{
  "n_layer": 10,
  "d_model": 192,
  "n_experts": 128,
  "experts_per_token": 4,
  "d_expert": 64,
  "d_shared_expert": 0,
  "activation": "swiglu",
  "moe_layers": [0, 1, 2, 3, 4, 5, 6, 7, 8, 9],
  "router_score": "softmax",
  "normalize_top_k": true,
  "routed_scale": 2.0,
  "balance_loss": 0.00799,
  "balance_bias": false,
  "router_bias": true,
  "n_groups": 4,
  "groups_per_token": 3,
  "init_std_router": 0.0191,
  "lr_router": 0.00113,
  "n_head": 6,
  "n_kv_head": 2,
  "head_dim": 32,
  "vocab_size": 32000,
  "norm": "rmsnorm",
  "norm_place": "pre",
  "norm_eps": 1e-05,
  "positions": "rope",
  "rope_base": 500000.0,
  "rope_fraction": 1.0,
  "qk_norm": true,
  "attn_scale": 0.177,
  "tie_embeddings": false,
  "parallel_block": false,
  "extras": ["capped logits"],
  "init": "trunc",
  "init_std_qkv": 0.0229,
  "init_std_o": 0.0,
  "init_std_up": 0.0229,
  "init_std_down": 0.0,
  "optimizer": "soap_variant",
  "lr": 0.00642,
  "beta1": 0.95,
  "beta2": 0.98,
  "weight_decay": 0.059,
  "lr_head": 0.0119,
  "warmup_steps": 50,
  "schedule": "wsd",
  "decay_fraction": 1.0,
  "decay_shape": "linear",
  "final_lr_fraction": 0.05,
  "batch_tokens": 262144,
  "seq_len": 256,
  "doc_mask": true,
  "train_tokens": 845500000,
  "steps": 3226,
  "dataset": "wikipedia_en"
}
Below are experts of layer 2 (counted from 0) of a mixture-of-experts language model. Rows are named router (the router's row for the expert), gate (a neuron's input weights, with its number), up (a neuron's input weights, with its number) and show model dimensions 0-191. Each number is 500 + 25 x the weight over its row's rms, rounded and kept within 0 to 999. Numbers have three digits each.
Before each expert's rows: a language model's description of what the expert responds to. This comes from a sample of Wikipedia text that the model never trained on.

# expert 28
Word-final pieces, mostly plural or possessive s and the t of contractions like can't, plus kin nouns such as father, children.
router:531473484473480487523479526480509490509494496498527459497486510466482513501480447480489523536540441500476487509479541517494505500486500518494467483500485495466482484524453484451478531490475458535484486509485520512504477509509467518501479484465507447482467505465476492514524488486451515498504471533479500521513517467483505542531494493468475498485530504519481522502478518515510525514484506479515481503505494505473498520505471491430517512487506546498527505524480485477511526495439556507486527489473480475505439488515453493494540558509482422482494506540541452462524494491497551484
gate1:491533503467495456528516483514490475489517463548522451542479545526457479459446508527472526465522485482494497526539521483494493502435522490516454503504507503519469477451477508501526501543490493513511468535477492485467479481520451474434518505515514479507519483488507496506506490494497515516470481550500515515483500526492499471505489507491481492514511517530479483544521452500501513526520506506463484458530485501482501475449461485446479470490488514514525573518537488508485494465531513536526469515494491502539489517504503515472513536472472476510549489497489478514526475485523472511
up1:521479531510510490494522533501488492449494533491518506522467480482562490528508495527485515528517536553492502485526477522521517487519478454498520529531500469473518499464518519522542487482497487519495518488547498484516482456484486462481492529538524491484527538499521460506518494470554506537506471484498528504488515500469445513505482533507495504445531443478510543474490515489511520532468461512515537514461515488473495498522521489529517510501529488529520531452448460524431502517471490532470498485477496529517487476532480497502517470476497475466507466544530477512495527525520490501

# expert 44
Word-final s and plural suffixes (es, ies, ities), including "(s)" in infobox labels and possessive 's, plus label words like Website, Coordinates.
router:546507519460468445515500487524542519532506504471501487477472484489452517508497506500480554549539511472495508511491498533493476503488514506491479494466499502470459510513536480459512520485470524535521486524476486476543503538538516522495486466452544485509486488467505519536496526529446515563480502506531498500512518491501488505492513477499480452489492486483456470527501494485489495468475480490529464531497500555535484512509482501465508527530525523465515542496480491524487536478480504482466491504476515475540482510496448492518561521524483475467481545549525465466482504492518493507
gate1:477479513500495516442476516517535509429515510514528497487507513522506522477499542515484487515515483502547452539469503502507474488526503537477469518474484493474545490499518531487546508514510511467528495452513520485522497511471489482517461502510515553507525499473473490506516532482545537533533513480534489512524520524512453530518500484500478488470485513461496519446527473486465492500531508508515552493516498480507498552541527463513538525474494541453495488553476513485479491519508530492509495476530486495509484471519493515472488500490469501475481467445497511569477532468467506489
up1:487516512509466491465454485523504506476501499497496464512496508486512469507491472513511531520513496518504585499530516494479473460513518541504551501473493473466507481515493571482457498457503553538525513539485474502461519493432461492490534544519476551507493494494499495533509528480498533533528456524540483534506483490552533471502491442474492506503523506490457483483504508474502474466487541517482492489506506529501519511506505526511491499513547483494489529574498520490488498467529501503473471486503457507488484511523545491497499483515503549491496517482485486530474489489470490516

# expert 51
Country, city and nationality words, often the second part of a name, such as States, Kong, Zealand, Africa, American, British.
router:483511457521467503496523506494470553502533494523492449531503465496523522475507472458485496513514479508483452526509482497506483489532506461517506505523509527499529506491481526517514542511503560558482515474518540483489534502461479503465539483537514506520502521460505500523498525514518559503472501484503489518502484509530543453469520532468487482550511526484561487452489470499501491456506468469496550489515501512497481482479494499540509459494452511485476498466491495473483541519461462463525503504486523511494490503479491517532492575476503491490526491476493468536469532520493504494
gate1:527514535509478531477482478498472463526577499488446437506506441474508464425465495479512512500527519514476501524509467493501478497509521482565476505504508509521537508519519538528481508545490519514512470523503569470492489495503483521479537527525483471503501511474484511482490526523482513488521509514495480482477509474545555481491500521506492504531522488508517489522466464541537492521516515481480514532520478477515460505517461505533498516500516482520475494458560544523506490508501533527519495505498478514494482503497512499482550524515504542518482478464504472503509489445492471509
up1:509483528519501487519470451455463498463503525498495492497448492515521484445516502485539506515485533510459525534520489523490481492492488454540544518477509496481478482507518519494484517500495486508477486511445516528558499488534472525472497432516507532534504496465496502514501503526495524491501556467474480523485503517512494496467512465498469520481512457476501504513477508501522508534452474496522526479532539495488455542499526524487549539498498460523513469529483517515535529536508502513458480494524498523472478487544504548472483439483508483522465488500500481559514499522502488471

# expert 39
First words of place and proper names, such as New, North, Western, River, Park, Big, Blue, as in New York, Fenway Park.
router:522446457546533533538502492515470558502484480511509507536489474506480519500485493549501495509463494492499550496518504503501500504524517438498503492499462533521527468559516520505481528491495502538467537492487535483517519482504528512473471496477478510520515486538497486526490517492465512502485496494465500475471552506542533506493519488509482473519466484498512493518533521535494496484455495515501498505493501534481512475443522527543514452509473534502529484498539543507503479529489479522523506504546479529491477514531497505525513507517459477480564543494442459519506518486537480545
gate1:476521486499496530545478544498504479485527477525526505476491495510518497470540522554538511523494494487534577498465524503506512521538477493533512478512509533484467498523496518484485519478493485499474525471551496474511523515481463496530491491482490488508538518471522511506505478472496492476485488501466494478518516456490481522422495508517513530461499506476476479487497515506490465495466449506507529507507517515484495536528497527488499459486523553458526530492508504523510444487488492506507480499456531540508569477490475495493504479523512505485478561469471524534497437533542528519
up1:503504515483513528478513527477449490531461501468487491480487499488484483513493520504556476509486567449526510555506499516510495476473534505498525530483485493443522522472473504508524439536486475534497517413500497526488476487486491508465480496492462545491515503525492539543496496514494480466514491503532508492518506484498483539494511505464487507480489509465490512512503446515469496482533466479534500497502494500464488479482485496495456510510495487525479495507518474525485495487439482481447521506492493473444485479506464486481549502532540511467515478502467500471449502452466524508